{"num_hidden_layers": 20, "hidden_size": 384, "n_experts": 24, "experts_per_token": 2, "d_expert": 112, "d_shared_expert": 448, "hidden_act": "xielu", "moe_layers": [1, 2, 3, 4, 5, 6, 7, 8, 9, 10, 11, 12, 13, 14, 15, 16, 17, 18, 19], "router_score": "softmax", "normalize_top_k": true, "routed_scale": 1.0, "balance_loss": 0.000604, "balance_bias": true, "init_std_router": 0.00804, "lr_router": 0.000405, "vocab_size": 32768, "norm": "rmsnorm", "norm_eps": 1e-07, "tie_word_embeddings": "early", "optimizer": "soap_variant", "learning_rate": 0.00326, "beta1": 0.95, "beta2": 0.99, "batch_tokens": 65536, "max_seq_len": 1024, "train_tokens": 516800000, "max_steps": 7886, "dataset": "wikipedia_en"}
Below are experts of layer 8 (counted from 0) of a mixture-of-experts language model. Rows are named router (the router's row for the expert), up (a neuron's input weights, with its number), down (a neuron's output weights, with its number) and show model dimensions 288-383. Each number is 500 + 40 x the weight over its row's rms, rounded and kept within 0 to 999. Numbers have three digits each.
Before each expert's rows: a language model's description of what the expert responds to; "mostly gets" lists some tokens that are sent to it at least half of the time. This comes from a sample of Wikipedia text that the model never trained on.

# expert 22
What it handles: Capitalized words inside names of organizations, leagues and competitions, such as National, Party, League, University, Cup, Football, often in tables.
mostly gets: "National ", "Party ", "League ", "University ", "City ", "School "
router:513542526481508527524555477451483511516524470483485568506465477547568500474477438524454459565546418536527555503494466505503504506451511503492468531504472501520432535562486542504565581568531537562505436445434552493498479501453470501574449457501561441449510472493515450532486526491584468523
up1:526531508473462416441499509524546450459488523557522495553506555470533510446544502439514419531520473501524516515513497555473481504510456476537453575487465598472446492532487494480531484512478489492536527540502528513443536477435431487479493537388464523436460514515464429524479498491457560527
down1:496486517454502517458522449474493501521496497494461512402525485489496514493533492468567500495575546486534535508462527531582465480527440602524462505540437552549413507545488464493524473500510465491558513568488497533530505476538507471474487524460501474506487510467487547476534556499435474578
up2:508548553476508466412457459521563502500501413578492573488448506476491516489492512497494531464508529534444550549489507580522490486478572506512527550493555470471460537529542497456536417469567539510413475492475456535505513488559472501492493483479505486503536450456515563516543504464485514446
down2:507540549444479498484482542582517487472503488591483563495422485520562415513524468545459481464591471471547451491573491594464523523373518520528476565487501431519463489504502483487468547531513549481482524524495565530558527454482446523498456577448519526460438494533448525477557504526514463465
up3:556490500483459537508539521379484514528514480495523544524480522502518504435462519482432485432499509460510518530500437526413552561435455471495515528488477494498444480522397517440531475476473486488590521514480549457458505550456508455524488429466470486494530488490508466445496509507551487579
down3:433515478497561511529466478461405506492528441512469538459488422479421592481484501461542504591516568492549507536487395523410489513455491525522530488535432497523494543501506489543500430468460470575564580528535513456493511464555477505427511466459463491489426537473542473547493514469528521524
up4:554460451461484500590486461456500521531499411492490549494392520435587483438554548558524479499503483478541586492482528475540468483498485514527528522458444508512556513483497572466614583474487483426509482508401498455528488412477549455470465451463559500485503480490500474506455498536502484490
down4:482535440460461513547545479444464496578457472527442506538521490566499454499507491512532499532497464530596511490432490450540398501547448512445544525513440495554550517493531432571497532520509460517410493551447535510540481445514501523525520464541511556512446480476528495435514516464585486477
up5:520421480480575505478507519537566472485517499457571486435459429491466552526511522484514519465516532506504544508581537510462482521502491522504444444533514470544539479496460479532513497486459536460484481512483526492416511540425482499516527518516600473496560510496485481522529492569526518417
down5:463467521559482487494473509508602524537550527497554467535539457567550469472509536504520485490542524473467514526539499551448449480534494508517470442419551541502493500475492514424473487474431463506522518501473440488472478556499475569586494427519616527530474566533542499519509511575442563493
up6:483502513545522401488517544524481504473494477424514535501584495519552541521464504561528494534531462433511506466531435549406456424517471465532460428449579513535479547517486494541513456542535462565423460527413462556481497524398432512568482457535510492517464548573505460512468438484482464469
down6:503439509563527423562497513520536539512493501477483543434497462480502451504489443575520535546454504478490491586516479528484405510524567475515539522508529497542546474541590467485474505536485408531427547526519513475536533549562489454573464458526539485535525546563453441462565469520421498606
up7:479474474554509563527487493520431436467502472584447521488518482437543488517599503483487465590493530487490511449467463484471454474595488535419459545433501456528471502533474546508529421569544521562520434443558501460526507545557451540541468516599458456470464476425468517504463529464420456540
down7:517469469534417537523506469492523408573572569509529482481500542487534527488453474488522497520471610554495572547498450535492469523529425535566561475473514491508479531488481451514465447567578531526508480522438446545488455444421552539503605494555481431447500514446500494486535500479463526511
up8:517526454548495590527482477510518486520450531497533555529486500491539495487473510528489485454489453505529528536525495476486521489549523521508482467470498455528483456509445554523542518509451457605469489507456526476479487544439468475479553534472543470532438493474546464464451488536548527505
down8:507461452577472456460471520500500504542515508492532454490490482473500496516511453511530504432533467531548522482430542488462496503509496497506457497532468495413489514515542418538478522518499517548432532495428469482391538461593495488546558542493530517531513489511491467495550569434510495590
up9:514539418521474524460440512447464474477444572458555526503451532579449503472409526519511426574519506418575488578505560454471581490543486543503474478562453527589473516525495562544488490488560466500557463428462554503514509466517530483527512474505557540437501443576487450436507529452530545502
down9:522469485460480498470555467480459496557507537511473526480528557394490566425477540503565447480459455494457508498543496431435539510499496535482471570444503455492541539535501518562480457586477470514483484514504506428507453520523454523448553494486442460539540477535535502450592499489507513493
up10:494463517525512499554505497452476531458545490525526492483538479499530448451459413485467530521526419506480458521454467521455544517461444477505528500454532466516594526476434557519494447475464540471480477511493443445570513513497493473511484474447494460537458470479528513453519521501487473505
down10:563486491483464502419521519470552489494534529455504477455510527453486517457526448471543457518519449486535491515536417538547532446497473497495478460434492520500516526524435584508480489502432606364459506542500451475476475495447502584448546476497585467572519478482504528427508520537453560599
up11:497504457502579508527502426543541439502504491452524485514508575547552463508583485481524494541520503506465485561566556500539503587600501603460542444516524543515476522462492532511531447541497505545475391486480552529489478467498437520535475479519496492516499449514505485519482509460434417525
down11:534477512505453557494563441492490516572525510478468527508451484536500514522521489548522517474472467500455474537411572493557504506602574541580506452516550510475388474524492503518517487506551606490492459458434515481553532488545451526502408485484407525546427519513475478462487541441494478433
up12:465431502544557536519575465497532500484490505574442493492518536395487451414450486550529462535511494505504559492577460502465493535451539542490521523427473490433530502492566540518524505530444410527539541464513524486538511521434462543474464470516456524520484485495538481541547485481525482523
down12:411494530509544463514518507502472530488474512465476492482480480528539477570486399499466513513433485546558490515465458470501465563473478554499485523531441504515410547517514421432474517465552446467462547495501477495465482483528475534551437526564543562504454446538470481488522527490581543483
up13:526565475554465496520477469511442487463450569461481583525523565489507463493543592499582548579517546516511528536449482484423546522475485544542481478476574584549478463561542510431478449529467593474537519510538504549537488516519533488531493498442508473491484473463528534451588529506526541503
down13:433466462532440543466483489481429513431470488490460512474550494445461517475461509521576524516494478514473528540527458515535529493507448439499530499537506466432504448566483516467487420474531575473544500450555371491593479547471518522525502542489559456598478533556440527537491572519497519539
up14:440482452541479444408501482513483501479443410541490594510515510486559473527442536529503533488517486465492517467484491492452515510480544503460472559539506569604494481526450527522568428474521506429483511607470519484459441523513554526453527482554475514413465473493488524470533500496607477473
down14:523487531512507610535510470460450556570504517525472528488491580502537517456495483536516483528480557511491454477501471459525497448429506425508525517505495455457444493519478575568484429469543566480452531492428471522558466526467516447597434563549479518507437514470564565531498511568517589520
up15:486482518539507577573474459536586572360559521470505431514529524529533476525566576535541448423600536506510435448523558537570508457522518411547534513526522505466455442505584565515476507506503560486573505478481567528436467504528540494482557510546464480588463550415552437478474454478481506575
down15:520529472492491519476484515529525517519510458546474491500525438502390510492415551534566514590509473454477504487470512594449463506475543403607443475526530565535458457565441560605446506487485517493476455534618549534518489516425513505502485480521533502487575437403472536483421439459485499560
up16:447544524474516422384516540490481506489554518447522567499576495502504511488550519486504508492480551488482555477513466385469452387475496467455505477538400610485527451498485499518536525523515449506400527529532524546578455483488473477452488547481434390487570486506548481489475469487442523438
down16:490486491558544498523465521559405534512498585532498578494506449505519576530512414470480436491439557522434490543529459424518560488537515437454512498538502396558514487562458498516538505478533574468406408524553525501490531508525401453434540515466515481494519556482477433538503529488513512429
up17:493524514434488494468406424485437450494473507498435589542535498540548469486515464410458537505624483469554538496470451435447515443469531459598403493463510543472465504480488496500502510528479547515483516584554485492501532587539494493505561486495480494489450597525482457540414509454512486485
down17:577456548493549468448429457526430539539529531480507577493468421488472543444439519508564438561616522531494457533463411514475425507432536458538540498542551436485465523455500606489540500497490459450469521511532482553492452534542422473485509532474514550452485533495539463536472588515463501528
up18:408498549496514488455587527467451520483471475393511490410509398465465508544499524477444421560564466495477581526457481553517556500464465492531515451518487489476555564539518497547522487522545503500550495512493504465467511457440463512527435474474474435534577475493482505595481551501467494433
down18:466475598488477537531522532486473578436558466478528525511521534494497470453472484488421485503431501512467556535628528493453491535528526554518522474445550500589541527486488493544561519575406550569522530503484508523393438479530512457526491527413448451517449416530506501560504471469432503634
up19:467482468580505479504501499522459501512471475511475478482456507509447478547507509513487532524523571494556571520539525504478481432501453471436475499503541444543542469531485534506535511510532500487501510534450433576468466468502473484481511479504602467438550489460514529532544525527554447406
down19:488517458497512548465540441459473461471374576524533478554481503594506480469606507478487488468486578501542507474522601539496521518520493484555542444481535527506471413503484502489480433520523478586560494505532445501440482439599531506493463480544443508469462504476481509498405475430526524482
up20:435442531504516540483458514470457443513523389543532468511554498487507467502543423523597553607557428495465513518499430512460593476534504505510444474495485527572487525528520528580521522540489503462488426505507529412478519529543508460519475523465574495479466475451505466527482443552506520445
down20:492538472527526524502511416457534471522555518463560535486529510483515545537499541497417575517467475436547419502451486505493505490531537507450516484462521477491485524472520486592484536394486456522482469494530613457463512504482563506473479520487460508478481437527545504477470461565523515481
up21:472444511506485534567524471518549540493538537487551483510540518505482572492514546479479506521480572530455448536540471543507525504478480502509485494472564465567532469523478511559477475485488550516509482429501542540503482501492533458431463480587441472525509545492562525489488491436464481545
down21:504462572564547462496458506561460520480440489551517461477517468554448540526496523534490568493517509486553513508490497442529535479466450548551437480450475509537516479476540464532525492451467479580457502398492470517471505490524518509457479477482486494486419458457544472527516558491520521523
up22:431522465572510521511454561508486560488461495574586562516546464467458478513509470486484530483518557489484541426548496504457474512487526528513510470513508511429481532465435494564469438489528513506499528514550451443537535508463516504528477463505482476499489564472441459519442412478517585490
down22:460571510471563525542478498513455525474524520538553529492536462476560530459485502459507477506464508461486523481566482577470525574509479535533583514564433462462540515442470569494521499490550489596381457479509494530507465495472484527533468522449509501526504510415461506552493528461483518505

# expert 9
What it handles: Heads of noun phrases after the, a or his, including suffixes like -ation, -ence, such as system, village, relations.
mostly gets: "system ", "ation ", "government ", "death ", "city ", "village "
router:442475520517521485550560541503517548466537454544406515486521527464494516539442477471408555563507400482554568541444475466506414481537510459457555562488448473549475502472483535494470517477522528468549453523531485511533473467391565505486567443562537568486483502494534430483503449446503533479
up1:429547498521508497529495487447514455443503502500525521584469475497562465536443549459495505530459458492532518567524472532437441471533548606515513537510451487426510514545480476552497484521555515505499497481561494483492510512476520522476455440488512498471498528533468471506510483510478492503
down1:488512502426482498596506517502528477572447482540535532425458513495486556493516500544470545507564480480540498513477482446513487465489532442523516502532507512456423494479433460460443449474514549358523482570548547570480483469480548499433564481487500476521463526514498477526487511503505465430
up2:520469550523478480504528495497512506483468476481553569489492476500451504597432517485480490471494376544512529509452444487475506490501521432500535551494455418541470548480504568497469530492498515476527484545491526541463513520487537520457514482465469476521545488535524490544572408514470485495
down2:462505550501515531481474502566516529514491508472573461436459560511498488480563474538539485441477509489460467508470529447428594547520497438567504435510526474511524510456498553502489484520483484507510552494503467482434537500507504432437437533450550482540500546494445536525513528478502572466
up3:566501480498549522453536499512553516548473556444411529544555500518537495487491543452504495577459516501506478494470484465496440495565488474516529529434495465456451566491473490545462493490523549458537439437475487439499482545508557496495453518510459511507543552449489447488524487516510482484
down3:418487505509447418533487470481474545395523510514519493488513513431495516450512442525444506478502444495556485498462510464530472477570541481552619518431502431551508508471500492516477586574470479493499490517470568478514425482488451408531441513553470454565477486528552460481585510436479581440
up4:517472499482479479512467484461522503453557474490483524566501483386584447529416453496429522427522457581540481561439488458502469520464455533500503534574441566599456486538472543469515476440515497426524490458565452521517516510509482444536504499550581443478499460548524425535536454533483485516
down4:539522467500579560467443539430480464542471486497549427517551437523502521416510569540497520465474558511440478540475490616515499467513474527551451431484489532522495459437527464439488497530540532428466576543406435473483419501476551532557474438478416489497516504463481530510491545439539476510
up5:556478534517533487599520535535490442532493502484454492428537538501490467525441444540470528496473475433572531534440544530489482528441522517508469471445496525581503553472458533586424510453505411478540450456485491522515529504450506516485486457475464481535502537531532422455462546497444450470
down5:462520579430478509537474466471411468529524467494500460517524565463490498474556543503466570501549406525490500582486544517502554472442509488423552485416504492535534548512483551499525526501577500468512500392516507533506512510523506538500540507483468529516507507478496524448534479599489547511
up6:539543467484497583447493494546490614486551473557560554476495457534497516512553513459504474422483506513401472426521482490482480487545531494486504503476469458504546405473547459491446480487535460550497457460447498421482511597535464483528487505515483489512550566511499494486410459510473465455
down6:522465488476482535492508514559530482425532488492502451464509428473558460571505534499585479472515516559516511421518574525496521479596569483534516461479466476506525474485421531483505550472483493519472545453489490524445543513565524472510508516515513527569544549508459499487463475552480419465
up7:494393491524467482497507489494427516542550468504468457507513502450479499422455486457509470486486478452538478532571532530438514532518538463423478522514512473516584507468456522502446486551480460423456524480523564476489474566496480498525501460460494510581478451468474522524487504518525415499
down7:496438486551497479515543562513448495444539522499533465488437522434499608619513549526462499570485485416508540519583546596534443462489490514503512481556498442454452552483484503431494537479478484540446466513564420503436473551575522517442567501533475536478529530482476508458502468469479499478
up8:520545498481464524605535520516519481464451503496506455510561478470463487535538505546502486485503481530560516442509507571482568563441468442462531413539508562472451507444584531495457491424531532575527440418454498492470532436493502487543562542501497509614540515452499513424487469524545441602
down8:489532505383523500476571485486566527531551566559475393473501533471523489493528488557517474528562469432501539515521490534456467498484479477505490576565524509502441493540600526469522510478550555508503538422556521559549519539521518532559526507556481503592507488475487484456550514546515588490
up9:525424511449483432518540544547510501458516505497503445478492529462471497537491408558561499578503500548464556452522441520511490502498457495452546479469491488457515546481522553553499518449517453529486468510531438528495388528485569557548495493534489573495543501454486458507550548440485554489
down9:428466487494495513513567502503486442445474481525516460416484477463523445595516518502454526450506476473496480572502479484485505527502448467468545491482453578485463415527519519467551564596573523513519490480495479448545485484514488413480535501524487490521448460549536509499518553480564500476
up10:508517480541454558514493592393486454580459462533546497454531470458544492481487443544550534505467516552456459457555435485513542539450539541471471535484531497537542477471442493535535463444487532574552476493523473504468524500467410455479550536500506499508483528506461517525526475450419531486
down10:521528455520569416459529447509504489499472462527512546508543525534449561449449471438552494533518574512537488499549552520443493535482556465509436443509522442442501585512513453549528486504546516527472486560483484507422480538477510510525496559339499481492521500523440529518516474508477449504
up11:567477488511476547472524531531467512554465527584486471477526532478545482557494493541587492434472527408480532565519390449484420489522524499446510471509486523517430459455496465496498470506492564551545505501480566470454535503514467550494548495453425537485453568519459551462533596518470527534
down11:507508490485551495519502532480478447479440466482518516469544501483410530512503443469583458473497541533472511572444440512430544578575498549498450501432479524500483484519478479498510462510531558469541516533488555459480500491520536470463496487430495444521539503478475533506581547528570563454
up12:420477546469514496508489563426441535532491510490479430402493564567536544554475503497525470538494459468543436531505511568476439484486539426523530527543465465547488564534486556493459559504525479454488446531492528492496542628500492487498472505523503453517463468522462478561526470484454451566
down12:448453533490464468509534490548510538507565503486450550493405489513536465571520481547407520455539539579568443504504490488477534443480509475554515449544459519486506440507425542533514541513496524530528429538528501506463511472535544450511448530574543514520498529425544493505506530426419497541
up13:472524425406509515484459504458494521563429499502565482426483519485473499449536481552455467494441446504536517523459466467504439482436511507497528565561472541494536380468468499557517472488485513504509520514482452492500499487483449539519542538542451535485571478493573432461528596483493478416
down13:446460470492474483513491436478446484485521478536477519558509479521495474496504540488481550555476523461477541607574449489531564452494478457529460469513515478433531486598522580545589480446475559556538463521531526497556510449497580464479534506664437491515505464498503481503485519540501517571
up14:507516477489534521463467485560469485535502555477472492495449558497504458509516422445487446506564482560461456492477464514460467567471486505522521517459568495531441486538475494450592472447510552484500591502492476572569509506418526542490486500490459520404503533552528523477432501500501444481
down14:524488468451481476553588504469496440485530454540461527555527515561518416537550487531443515444449501430535578506573469503488443532503453453481555468457600483466473449487533513492520440489482533465528470425524503524526483465441414449489528502504481491505490558554596503540476494528517421522
up15:523522429462567527515466506463477461526496534499477497483505545510482470484517509532500517467505473511463507470484564546495554560444480470549532535539511529460465514511492483540457437568538458474580534516442494529479519574539546525486510474428495494479532558399478543491526485461445480498
down15:563510465499555535520466467517480516527458547453482504494474558534420468443553493484481521477568562491399527538519524526471499558406446566530429482520539584402540538481488482568539460474486426498532491516467498524418578535511471468482457472430474554520508478435517536478486512553454504547
up16:463493426431386461510549515503399563498449502466474516594464519475498474509413560571460494473538521475542533447529467535491567564475516433532480480530487529576555446490431485498491540512459564511448494531507464562517414472488536525537579432466456453501500500519499465525490454541488483484
down16:482531508519488478483531478529527536493451559575443526539530474478538554465470486480445503589438406561528463482501482504480457498462526535478509530469490442487593501495494491428539535530504484585455462447607541447511484468544465441501449478568579534491517548495524410382539495540493559461
up17:500473447523567499473462470540479530510475420477521433450472458446551527460497431457453509573508458506480524558472494561494493492462444411486470463504503469536472527483505468463443482506509467498473499521444482539430494490469500441473550495547427534516502439553473437492497487483524525521
down17:509542510576533497535430531461525427514507502519532483506528503574495488410476512485501500526471483492492506546463494528571499493484513434520481521449478444426529462439535489450437487529497488517527553495500503474449508429484566508464517483514530555537487470497542488466437550524469543482
up18:487435589485515485481514477540453497481561466450483533475513522474481447535486490481376521572514427477563533483503497420575409532486508444500529456468504491557481463505521531490437504457562498477462472555541505608569429514556548531485498534548565464482507397482487557454536516592500505452
down18:523510534384513507506449492438580479495498518530410503449581455443484548494482422470489579462441451525471553518473478575527423507452492471440468483536523578545452548443436455445539561545512477474535494475542496434513639416479477483446455475545485506467488527486549562526535525469560541534
up19:511482426485507451484424458494467524486502515531472475472496461466541550549528487508491524527470484532488514560522440491498532511473463477571502470479449489571465434471478541436550529494523592501440483552470472536536521533585441505583519434435550466415413504468440492500493508522514499498
down19:518540559512470479554533512478493486487534539502472534521584526466528440483430549485492552536526544562470539481525534400492482442509488512522471466532576484495472504484561455508449473596499496442556487511458520518463521481504476544535464556532486477481457421499481572469490501550465495476
up20:498492472468490517510476525546498490563489417468523573510543517529505543529480562460454529472481470517483412491459542480424448521483409480517477524498447551486462507379448532450460453524447471476544423498520496549530448526390500534465489510522525544485434516540535443542555479486528479499
down20:505475497575517451513479482516469506543485512485494547453471509527475466451465446564521513431457577490525473497517533508497523536453405478544427522452516525501455573536535500513504543423471503537445451545496464442499487455556488481506444571504487530370438527443564456474525510526460581495
up21:484461521464570523504501484495505472525450518451472517517477533474498542519575489498475555548559487500478502480506441529526433519477497497513515471459500514485482555469508514529447433489485480525554527544461461465496518450518442458454531487419479513537488589478465431487435622589451510541
down21:457448501540531485438524449483487400533545527514515520521484491523520503505559523521479507486527507510401453501549464495446513568535475458482464478523450555528516472500488491500466463491427534524532450550439473556402499502479525482419539497435455568502509546473542491522456532575594569462
up22:452500535504497525533510498487463456494498446471461512423458539542463478404479473474545513504476448492490489573457443513552507517563444521523486539472529493538551513429488560508519449513528481505499523493516526506530502452480474499544522513577452513488509550509505487514502472487513496580
down22:503510518521573458515511478500527455484488456508482554493489545518545448514543558538522533512525512526515522454394488520508576452489491574534464463422508473546531501558490561480449455461533498528531501542475516504500472395529522479546492503479579498467550452538496507512512379552452478507

# expert 0
What it handles: Determiners, possessives and adjectives opening a noun phrase, such as the, his, 's, British, New, local, before the head noun.
mostly gets: "British ", "German ", "American ", "New ", "French ", "local "
router:511484465434566560566533497453481508541504405493432537503525503468431475444514458510485585450587546498443472466523453530549543470456507510501493522499547521438578474513510492490516473479537445566562453482482479580418561499458512561463507516443508528471475472487462523519480514498472555497
up1:479528428526496461571538484511453472510506467501526515474530463509504530510527485512441509543513500473506496454466496513469517487518448472449539533515417493493534577511517489481498537562476530481482452420439452585525582488499457545468501476444462526551485435490438480563476541470585512477
down1:443491527446518502515568558414548474481470477433476491464530526539517537526482495481445495487485574480489487474563511478441551539526516442492504538505470489511409524540475515439547459501457470466415542518464466494459519530524476480519478489522544577440547461565505473487481446536544482518
up2:440463477513556463510503484446523542578477418504461534522470468525522532495430514480487562563465435454567504506579494469511524432590491471430532503441509549545477536521507541479539552500471512491436480523458495447528407520519469571482538504569588523477512498522503456469504476514545536516
down2:430491465495456404478496486522509549451471502530544450481551483473529550484441523500488447549510442477598557579459458452522495460519469487444523569492445490477516552470479496480571573462522523437485477515536516478561458492436544566547490479479511548517558484476556492451482431481520526483
up3:561538523446516508501496496512483442527431478428567465485470557527459460465576444524596479454527572527426439475506473559491510526410488533547482485505520528425524526523458511525535447488530473461517519501493527486457494515466450488506508508472469518518527533481510559529486527540518469543
down3:513473495529478522515475457466454513443497527491485482510449421551553512529524576526443506522468459563521563503480533433465476485595517452511560533471489489552475498510479459487495515505420494536512444508514499519499492513547547512522489477584514523524485487548570454507537491538564562517
up4:531572492497532562469554492518562510505558542580572489500498489518529570511487544481502510511564509463529562566474402529507468494426508499504546572531523516491480462455427531468510523523502469563530553488445485515506498476514517546441437482477444490512492512524449465543483529553545500498
down4:502528480407494438476493545509443432478517521541562509451495393554510494555461518507552456517505505513502468508519545538439516552436504477503450527474530519535496515473381502486547539511492462570492529548469479575464543426512485539454484460573468529495489512519553441495504540403493438497
up5:509511505504532534567599496552564512446522524453542506558498435489485507514431518505568506494557500431452498521545512467505512507479469446475495562492386499510539501555594439471529525516515532551468535486476537475585451516504516470480380497478422464512498484489496435433475529524520508490
down5:481515504566564509526515512544514458493485484562488480550522605490479459474447505562486525535426558463431492532494517506570483496493532532491498511529517540476530454464507438507579535504482473513505542493510488557506493460500541518533555489489479439491494431410543446480489537509525469486
up6:450473479486568494581504529512521480516478582516529427556455529479430528608434485511526521518497468480516572442540484457529544498518509519504516510514548545493514487463437507532497515433506518555464479581497490581525552546527549493465511426483491466397468556449473496490542599423461511517
down6:587553473451509503577412498493591559500463445594536498461503431513464472476491529564561471522565489515548475454504544467444486534453462501470450486496472442523527453505502508488487557493505542485510580511472497500518475526529528467503504425478471474538510447487507508482520496507541508514
up7:465501422532457568508477448510562448536480460436434523525500504529480446517500498476498549433409530470470461518510503509489499519474468508517439476524479500519482512488516460493556567481540509438524514488552570471421449485538528457486537458499510526524527449508504441503466491554463472516
down7:563453487509496503468485518503531539530575481462507517492521521518504499450495511504492478537484468582482516582570451522501511479449513489536507465496489451511574502537464528563521469561560434547465548510577540493510477539537540474424444512460482518545519497486427516491503489551473570482
up8:543453473535488553517452487510522539501552431550492502497491513494525550512475514524552527471496511490537457494477499487489612501521618566600544505479452450500492530471519487479498521510528507526489472533424523502500484521489402480462517531581572530459408476460557455487438546519555506498
down8:474549519549531526467466459466520529502581516433517594467511505516498517395488445501446492474522589485450423524533469455528547443505501562448546420519547457403516537512485435503552521457515475546477497537490501543507460483499442503485489572533432493434467444497429436475476449507447527464
up9:474543483482441441555525533461500515529500425484433462456549500477415469512491535490484446487528490522504476537525511453549581504479520470466509495441479482427498475406522545500452479480499458497413527529465509510475443468517511557523434436464511578416464455482497539485493492480532463488
down9:501473491521512557490503570434505531487535468520505468527426496544490461606516538508551477509578512524448436506526547480495566497444509470511435507502539568474465448442488506469502464471433517498478519542568555540516517486540502490451439530474461491418480414509532444485428518533541460488
up10:545496565517516512497435458527474460529475564543526482546552512486500425475557494512507525512467428540477517553574501510552492535464488516490520471423430538465499506476451465521476498460454561484567571527546476507498464538465514507468454508527493537535426446470490528512497484492464476473
down10:433521468507520467577505512483528497469500493490484480537483439516436465474588465518547515528558503412510541479462490476509445521457592571461470511533507516441545456519516524497510507537507548527532504505495374533466501520575544553498499440497514440466493536473473522496469566505497552533
up11:567529496541463506513553527550523544574508488475535450513484454473541528505491483398481518409525408485540470520436381529475540597526523479486515525510475472563497518521517537412579525484468544505465512475524578453505491485446463550488522523471566510549457447482484518497503452497517545440
down11:516512494510536461448642459553451498479516475462516511500499516438459483513458446511568476496448526524449493501467491561497521497544584521469510485536518521462500439543461486496459493504476519508501503490498488441475474492455515456503485549554512514524480455474494546494569509536496518481
up12:520451427538540518516481503475471409515522556486499505503509506426586442449531493546478538471477505553539377518486491492508483513471480507491454515509521488516500472505459491513570549461400396551499458539506549494524551505539523605480505509495510527473529550498451464497434445522469504493
down12:473460505499487495462557626493468479457499473530490521480508562433586488543516503493477475436513440501531562504511485519579476466528537440554494511486481477525505515375507503453486531572485507442479479558477522468531538522496535548544504509507516507452531526541574511430545503514489531523
up13:511381543458521520501507540468485415582500449509527506529467507452515458516531482494542460495487524509553515426518446514596506561481582442479533517489503522486479506471556486455497544517470517558488496574524439498553505577417458475470477501489473598527534525486484513560433440453544543513
down13:520518556461482545539465552538512494464519536536548522470485504470426496498450509441500461499467537506462527483510519501547573541475482430465517454452466536498475491496539566515411495494519540471450530481516540458505483499567477584534486471518489513560501543553577566490463480498502466551
up14:463478500558530519513514496480553478460512518517502559509502478530503514460530504485462538493524492481545460484556513486513536500560499492514476457472530514494501494527544505486549487438535508556500562499450476480497547509466483473502559464483471578516530418556504460559521508565550450521
down14:523482502532494490470559520449539544468498525551457495450463438457565499506425502507568510515481420512532486509561491476489481532499452516476469503476454564502455498525543514536509535490502518556549540526473470495474484458502534538528441499501543502558501482514506504480533536535532529496
up15:483487475534508473487500505511565522554466522570483555508570483536529417543503581591515520512494576461485498538544511600471564506522525435546529462548430528495543449536540511490482480559531433537515531491501427517504507462515449434474466468514547515403509519539514474522498566492512462439
down15:480460527562469438387460538556481554499500476496503526446398569512492520530512510445521489464454504417414514479488493593553483513464547521425458535500490528502456506521528415534548483516506426423504434516440493512516477513519472479497485507577530595487486522482554460464543465478499568506
up16:493488486494534467561528480506512476468501534448464531466475532433500527509557497546499532452548512512518513499483523486605397470508467481563514432544527537492476426413514460457442529512475519517489465567517623543448452487500475494449539509472487510443504548502479482473479463525561485486
down16:544443441555483545474490517500481477505454496450440544455500513492486564539467406526472470415442482506514459482506460575497472522441554528500521537497496556564486550565518576534487552544489495508496458419531537507506493480538491508430520600456474530491422528453532445459573502446513573528
up17:499490472480530509512492583485567558511529435388487500527479502483510474578508465478442489585539403557473474503476480517529451479459449524485482476449489504496501491442513485548482490522454427447480507507500480528458537463502477531447485529451505533460565455491443558469531484486383472496
down17:606423489405515449478579467512503563473522466541505468528433472536503507420487490557486484456502514535506559542564442468446536480463563520401430508488508606539508451534438511354470545464454560499511443474501561479472495563482554463510533490452525474518512393518514522481480498525502588481
up18:463502426449517526555536469516479496458434497474511584503510439534563496495503540553492474461481566536424483485455540489472480451582425519450528474484538494556519586495503474521462540484598513421522577551549547607488529504513493492517491492543536508527431510450469562442484468526515469483
down18:447471466484456459517445473448523502538510568456495422428495534491502459483385494549486473524480558504496470500486473529464479485549489504506466498511445484547470469490517527465502510570504442505482573556392469533507482572540449497529507454564502434519536490463494512433489530491519523486
up19:509584529470488503496477506516459551521509464449451539487495455451505505454511534464566518465448474496555458524471479469494483528486430553484552498494480536494457398522489545516474475510574605504521515504448501535451429536481554489494511519468555482502510562494491488464654527546551501445
down19:434473481477562487523545548464552476485522491521467551502509521489483516380506523516480522476484464454482451496526510495513561558435489520475483516542528521533433526482564356470621450548538492522463500516509463485499559488512499512408536508462539392511469522461536548477502545501419435470
up20:474470532455514530493551520494457534510553457458466575518482526492503484523484504462483518514472472567487481489509520475604566527517490454542514519503475544455560496523476460536428479466489523448520529492534459505463507609529458474483491516554453546518499467529510481473479421500504576503
down20:498531494512470556559518559505424559489534415552538489552560493508468487536533508470532479560472579516505471531505493496478493462507528558544515439479483498519480562497486526488477520411447547480531490485444520455509562560521572504533533555435496408539461425470524499468485523470457556442
up21:503469496517495552540438530562488531541525532473505554523493466515464486539513440417472441472504453528515448475493484596507508496575567464560505542476464498518532501534484436584461500542458533467462456481508548558524551568487529492496524503528489474502528511522452421474502544532494510474
down21:504526438485507461617522480453511566487496511504531508493447543503525465494549451516497494477481592479508548456526468430506478534539461468570415497450500478495467468523514480471510422505557529446518537447496440480486530500525530499488500522469510463522530502519436511480514552518462484494
up22:565482516495522493519452520444503514520540509547423505467496577517519449456466527442447550446504509473528514490478512480528513515483457552546539478480473481511526505425448540418474521530470519528540512534461560424502599500446525525418477493497483568516504486492516461538506539485576530536
down22:450505521475459506525483486510503525626452516489487503493501516594486558565505526468446519484446495492497537453469560501508589529520418477498449455505477455491450505495506547478486536519542515534479562504529523481499436502468528461524485491557528459515451548479503463479522477511542509496